python train.py --num_hidden_layers=13 --n_experts=16 --experts_per_token=2 --balance_loss=0.00271 --lr_router=0.000358
Below are experts of layer 5 (counted from 0) of a mixture-of-experts language model. Rows are named router (the router's row for the expert), gate (a neuron's input weights, with its number), up (a neuron's input weights, with its number), down (a neuron's output weights, with its number) and show model dimensions 0-47. Each number is 128 + 24 x the weight over its row's rms, rounded and kept within 0 to 255. Numbers have three digits each.
Before each expert's rows: "raises" lists some tokens whose logits its average output raises strongly, later layers aside; "comes after" lists some tokens at least twice as common just before its tokens as in all text. This comes from a sample of Wikipedia text that the model never trained on. Tokens count by the router's weight.

# expert 7
raises: "1", "2", "6", "3", "10", "4"
comes after: "\n", "0", "3", "4", "6", "5"
router:143088147145107086110137117078135117086105137187121161155136158134122153149133121089115136113144142135120154100113135078142139140152142135098127
gate0:148159121093090135117136106152161149147100130144098108124094118150135125163128129160138130117109149133136134117139139098126115119171106139149078
up0:083101139136095155111112106114133119140102105101132128165108120144130146113139107104094135138093142161112140115125126118105122148093105140112132
down0:137119118175148156121066170105130128157130154118168131125138135130099155119154106137130122149146139159123151109081115111141115092144153144088137
gate1:140138128129111111139082087121128135086079153118161115116137156137142135154163154110116097153103137126129112172159129135145146098106127143087118
up1:143161128127105068103103150116114127153117163137137090146147151155137141120135111094089131097155159134161090082108143163173122159152128072152130
down1:097106165152151119134104124107114123138115128134102124147150142112128099185138136155094165093110138135129136114155145130139121096126124116165089
gate2:192154145138159144148138133121133184100107182165137095140123105141108144148099149128149148112139112146109123152122138146078087112142103056185157
up2:157111093168116144130089073137071126157114114100095108184110160139109139124100131166117094125158104124149141121096138135168125143109141140116090
down2:127120081124118130121127130131139108118119111133110173124125148116120128090122101088123094136116150103118156130079115109150131105128098122137141
gate3:122146182124153123112095108176132103081116110131112113161082126096103085103103154120152132172148165139146154111109096156129150137121124136151163
up3:151138115141111126133148151175143141108142135134126113112099107140111144113138184070099159104173145124097137081096118176145159098171104156136134
down3:120128104096125147143095124118152137143092078121162129156144124134136148106132086107128132124159154108104129148101133106167146154166168151119129
gate4:127143141071158105113093135089123110131148120108109129119129117114161159143138147115143101140167123127107096125161154099121140150133108139170097
up4:088182097146145130120164123078161164106118123146126097121133142103132149131148136087103118122152109134107137125130138133162137125161070174096116
down4:134112124121142111107134098116145141107151159155105085114184106124109168098130126136130079133140120150118177106124102155128135129152119138143129
gate5:128191142147124122101140135112127144159155100160131144143117125156116154198128143170167115117135133140178124124133128164113114126095133099160134
up5:106120105086118117150105117099137152120117138102133138103098110110140079125161098163114150135108113162173108115153122111142186126161093166152148
down5:150161166088088158147115105099123131153159076106143100132097137082172105094151121172162115133115115097089153059131109127136102125090139164152156
gate6:133112106109115113117143079118091123123141148115108167160093114168104133105159122099163100098147130099105111118164128143133151093100125151138102
up6:114130120131144141150160142098139099095104112125126120137089152098113134167117139103097126137091151092111078113147132144082160123132109153113134
down6:096174120133110140142148155128114144137128122140131139115129139148134098162161110119089140097156156180130142157140174124162131146104091105125141
gate7:109136141093131096156139109106141138122151086130176102095109096141147102140161126114108139115167139122123120123143093078131117137150139073122105
up7:133119145129113146146126161110121125126148096131114097103156138137101176131164129089148155135099126144157127131080138130124128147103119166118162
down7:155170133185140137133123127095127108128138121116084133102106113126095096145134123104120134121097112122175119140103194156143121114144125144134095
gate8:118149107153128102106138093121095200108152164151140131125106098106156114116148161143124138133135133145118102137118121076110151110111145130120112
up8:148101105120109133100126131138126097132104158096169150112139133112137134156135130145098120115105129115103078129103131147116121127170125113150146
down8:135124139113159153116104101132141095111159133120116153144141125161112132138103121145122133118153156114122142148106099140102115130162124092120076
gate9:140086087139110145142161168148139119117100095111107104144109096110117109129162132119124122065109097116140136126097107128107125067118142118128146
up9:113101092147123123094152115138152151130141104105095113119140130134130150126150110141170125108142118119110123109153104152147085101118132104082142
down9:092118173076125124141149132099137129118108128152110133161169109106128112170141154089122120117111106081149135143129117135097157125131117147109158
gate10:121136146174132115153151136143102130106062122124140084101171118094088119170090132125111148122139118111150113130164122117145105136096098114146130
up10:105123150097114127108100152118137129161139133136118148148146129166105112115125105155118114166114133154083126099162137123133137125128171124127146
down10:116100133107124100129090128149128146084152164130120119133134134118113129107117163137145152135156120153100119148099114101126123140100147129114118
gate11:136184128115148116079117083098078118121156109135178151146151138126097132132125133136139122191198161149100115131120113117130090101114118089114120
up11:152144096137163113118095114110130126112144128132120179083170140110136094124135125118097107162149127124134109118120103145133123158167128132159125
down11:119158115138155095129143159123115136110142131147100127110111098171135104069138122129161117118115144140113189150111154141190141192118104110151113
gate12:132102114145127118112119103107149113074108142162169097098090149133125125152133093103106164153155159152108122130145096135124130135167134106123113
up12:115168156110118121136104131124106107138150133131115118130152146123149146114184121148117158089087179163125131120151155091123134114150111135142093
down12:082137096112083118123099134144111133140124174121112153128124078152125166142143053140161154128152125175155108141116073124074112120080163105089095

# expert 4
raises: "| ", "-", "|", "- ", "- N", "  -"
comes after: " |", ".", "1", "2", ")", ","
router:130147114126107183125107166132144106154130087121129114137121105135169100166129107141103121131130118147123129096133136102087108153140091141097089
gate0:100090154090131121167142108158094098102112096169129128121119116147168133143099139113094127093169124137117108090116124117130132136112074120130099
up0:114180083119163112143096119100130166118182110098158120124149121153121094093130106109163126164123138145173111122124148120150134157129090137128116
down0:115103149129061089113118103111155147166137115123113126135125120129071103152106118157159117124175141139111108122158081122129120097097144114132141
gate1:132137133129098122123126171150117105146146103112115139095120098123115121133074116142106102149130132140149141150121143100135114116163162069143145
up1:131079165105115093123147158083129130159110146133134120156148110086092096129136133188104145119115116133102087117151117144128125136105156136111092
down1:130096155150125174066124125177130097165117116109107159169109145152181144120161139143101155167125153108078109151136120130157096128124103156072135
gate2:124157121152124147160082157130144109161126144146093132138100123093138149150145090106155075109139109149129121148148120094120094137121117157175132
up2:117118108121202205111122121145107128138147122104111082136095132125114116142129083127119158134178099141103114084110146134095174128102129112149085
down2:085075117127138141125134138141115124115111115128122151112136114131103125104148111105146158128151118118128148085114105149130152109119188060127122
gate3:139154111102109077139139122133130142136083149133129100175131127113123127141133149108132159109149149098164102131111096132144127143155121141114167
up3:140107129098080110175117149148138138173158085152109129104120121117169139101126129094139146140135113146089122120161100178144125170129125117124116
down3:089135098108104113150107118144143127110125154134138166124163133111122141125119139131110171127102147131129162169142123121155190138128112148155135
gate4:142123136185131117168132131082107140123135138125116121133128145133079095136161127132169132160097165149082119141147146109103126136171153151091114
up4:069133143157095177154141155126114132156131083120144092149114110165080134177117101161120108134107153135129175128152123119133121145148122147088130
down4:131121096122142152148143108090109147108079134138141111138122176171139090080133114134171095118101148121151113101130139101136154141129128126182161
gate5:101139117158166108124164102124153158139071096098176122116136098142111144164141125137103101133108169161169132155143117126113139127119122172146107
up5:112116121155083148104107124100174142113131156143128140139156127134074148150116117110135128158113124162133120130127088094091145115164113122150106
down5:139110137139106126098129158158153103156094077104158106106122121141118074112173130066149155114132160140137094140126114093093115137136177126162141
gate6:110130114153138147177139151139139127128092164097147129134123152106090173164110128141171122117128110143103096140158122090116156085172118167135130
up6:100096149143153138124117121143122144112128174116135122100170126145113154141120083131140120117150158148111153119154161115082119162122196140129167
down6:137132112162093142148130154170142146122149127104136102100122144116120140157080133181102139109133127132143123157125087106123119104172132148114174
gate7:126132142117120122122168074105130127134139154152180126114095092080166154122126092153135105124135152100126072088125131134066070173127123111173150
up7:109124172117115157085143105112125150155122125126140111134104139117120130133107137146107088123153142107131138140193135138119128144177152132158097
down7:107125132126152155164145121161128127145056177136098151150083135106114083140139111115119123130111113103130136160152140147067100118133095112141110
gate8:126137104129156134090130126124126160103179117116134123159092124104116116133126116122123100104134128103150158131134111187167102154161136138096157
up8:114136133135137175160114171090134122145111182140157128116131142114123141135125100115163155135100156112175124124143088168085106143143142123109135
down8:148107161119122151148131151143115152150156114157128164104096125124138113154114097123151116103109120123115165151130088149129130147148092138134190
gate9:161129133184131105091096103145098124119122122078113081122135107155125174127110138149135057160097144135152152125124080144166176126102118112150114
up9:130137124164139179095065109153138099165142123121118138098125169133144208111120106135174149105091105141130130098100128162113150109143130137140122
down9:177083096164145128096158133114099137146119080163098125123167144142115143116097126149127136168110090092129173136079114109121140137138128132120121
gate10:147136129132123107146147116166143100108098121120126112131103141132117142133156159099118122089128123112091153142148157162097138150093104103157130
up10:158116118084152145191181128156160103168132084146107147110135095133123117112126081138187108106150148123116130141113125153104136142138136120121134
down10:086159175112093175136122144117147139123174158139128151128108121152113140087137125161130141128137097128147146126124123093122159152141102139125156
gate11:076152148115169181116080126101088137114136141119108180128148142142117134117115145109147158151122088110149122073095094093144117121151088152103121
up11:098130106084119167095135105133191118149141173174141146120183148095159120111124181102136111144158109139101096135160134133089127133155175086115100
down11:118135159125140133112148138137082119132128092125120154124124117155133169123131172096167103127127095119151122176116136136148143107080136091142146
gate12:140092118122115113112103108124142123106146088184155144155128160143124170138168132101145130131153136130113100089111126122146149142111166092143113
up12:139144117092124097118159118122150115137151119169133136103140111155141166110149113133134153166111105102161164178181135124137145130124096131120132
down12:093101150105104128109133123164100116110099151120143132143126112094114166127097162120128117140093115170135105121177101131148139118125105115115130

# expert 15
raises: "borne", "937", "923"
comes after: " | ", ", ", "| ", "–", " (", " in "
router:139081160151140120151143179154118089114122137169170142147117122116135124128163098168115134112117186141168131157151084084082114120110142127123151
gate0:126109111168154092122172170175062157136109105147119124120168129132113130119092160119156127138105146131129111129069144071113123107126077107112111
up0:150128101126122157101159120102129138120107149182116126076143064110127119119137152119158135161128132145150143114111152122108134146141163108111154
down0:108107173139137129157157142116102147163096127118099103146168182174098159141135123144133153083062108101124139122162096094103143115147085121104131
gate1:083124131104165114145178152110084100153144087145152133132096145101136127129138122168095174135149117128119129126174117156097128102059166111124146
up1:109097097152105171115115131120156104160153144113147117108112136128134111157132112115164110111127135115160097161140116155123170094132131096121104
down1:156154104100142153136114159156153146125147141093060146124102120112128156117098084176166195150143112133136140126104115115134101111121114096168121
gate2:122128154106124115152147114170100131143098136162120103141124150133145123095147105082167111122164141109095132123162113159088124122077103143161126
up2:114143138109117139147151162171081142086149099166142147131101111121160148186176140108103142130128145115112145093141168125180142118142152193120139
down2:160151155121174127144135126134185128165097109120120157108142110076116108107115112077116136134133157112118152118155137108168126128126114145132122
gate3:128138097135116115135132128123140127092105128162144101090086093125125125154122136150148119100073138100087129122149110149121144108160120100159133
up3:130143106077113139140132114125134092141143124153132112134104103102112175178136182096098114102144147140170135142133132161145101161123112117147153
down3:132101148106138114132120154139128124150161119122119152106116128168149146113154131139110175134131150105093117180162160147112164099094120133059158
gate4:150175127122081086133126153131102123131111140161133136123087129145180145107121108130162161105120156129141133138130137175119158145143131121106149
up4:144097120114136108108160148148126140130109069121111096112118105142127086164129104164097150133101097103135171122141151150123143131147098145135159
down4:119153082102149131122121112130097149102142126137118138093161091150107115121096113101147142119116139120163159120131131163074102104145151105167095
gate5:176121126140077137152163127135111151118146129127156124121174108126136151155125186130134150122146116159139147105113080153091136115136129140120165
up5:125106127094127126129113160150132076105135153112143124121128160128149141106194111113146131137119136091160136118135135127150136089102115110092107
down5:112142152125136132103150144134119138156098117132175141118146119127077117125134124156131201123110112130132092099138149104111112135117122163155140
gate6:150136177154153096178078137117125125124117103133159156098107115148126129112150072121102129121154144127116147144148113121118164092114163148122177
up6:148150157133097153125112179158119127143158097097104157128105135143123162124100141049154124122127115174103130196153125139171090155114138106155140
down6:139119115071107087154146136145125136130153125121163163147148149187144107125132114121154079126138143123157124122126084133148112105145155135161094
gate7:117085158112122136149129116142109137131120116179155130085088139090117133109106113104146147076108136151138105106131084161143088129096155166127144
up7:181144128096094095060144133121129142128141099153092133151114085174122163115108111146106107146145076099129137106121096161117138128145145141103122
down7:101114094084126177109147152110148188138165109139152129130072171108154116123108180092138115149131184110163143118124112149178124136133142114101105
gate8:122095139181139131177132163131114141107119084096158156147114101144083120126111115116140143132141146129112135108126125051121157108142113103128139
up8:126150116171124106078137158132154118123105092169125082154101126134101123078137101084160148121081164156132113104101123189149133136149091153121132
down8:136132095124120131108120104136126158107108083136142104134132126091113132101143142115105140136178109143131165083108076159141142151125112131109110
gate9:122145119152157148142145143147110100111157157128108137175107116111198124131129108112095098097107132119102160098142122129141115136111102123172117
up9:091169134125122136133124076169119147144136098136131102127160175095146145119156099117094123157128136156132136138125124143136098143121127132155171
down9:097141152112149109114119118133131141154182114145106165130119088129126149127094115104116145142139118126083136116138157132125164110090129094161142
gate10:152116113093166095132124115138142130139118141170119122085160097112118120088145138159085160138139159137116100094153112141117165143115101077109170
up10:140095128139137168172088100143095099125115140149127152146126100131106187142171164123092124131088133120137096130158121190161117153130067097124123
down10:127139164125151125132152175128110170146059139136084140141086094137153134078153152098124106122121146091120133102135148131107116135164120112107086
gate11:169102128098177123067155129143129120097117172151118117162152166093069124109096155146126112085118171113138105137147108151115120085126104176161133
up11:068151156128095148125108142107132188127118117116189134131143116098125106157143087134182127105108119148131121108131164144134124136112148102149137
down11:124096162113121131153108145129123123113127114102154116142151143141119106110121139155127138125065155157153117125146123128151124104133166114175116
gate12:105122152120070145123147138122109102122111103079136118133110160105118128132149167118102149119107132056152102140125184079149133143099112085148117
up12:106117139160116126133101131120121113111137193134091147148085130156147117148150154144167126134110092160100133051086089100141141102148130099123107
down12:121139137116135118126164138145133115111150134118138131128144160122092131153122147165078125127103100132140147118118152141108109077137172139120151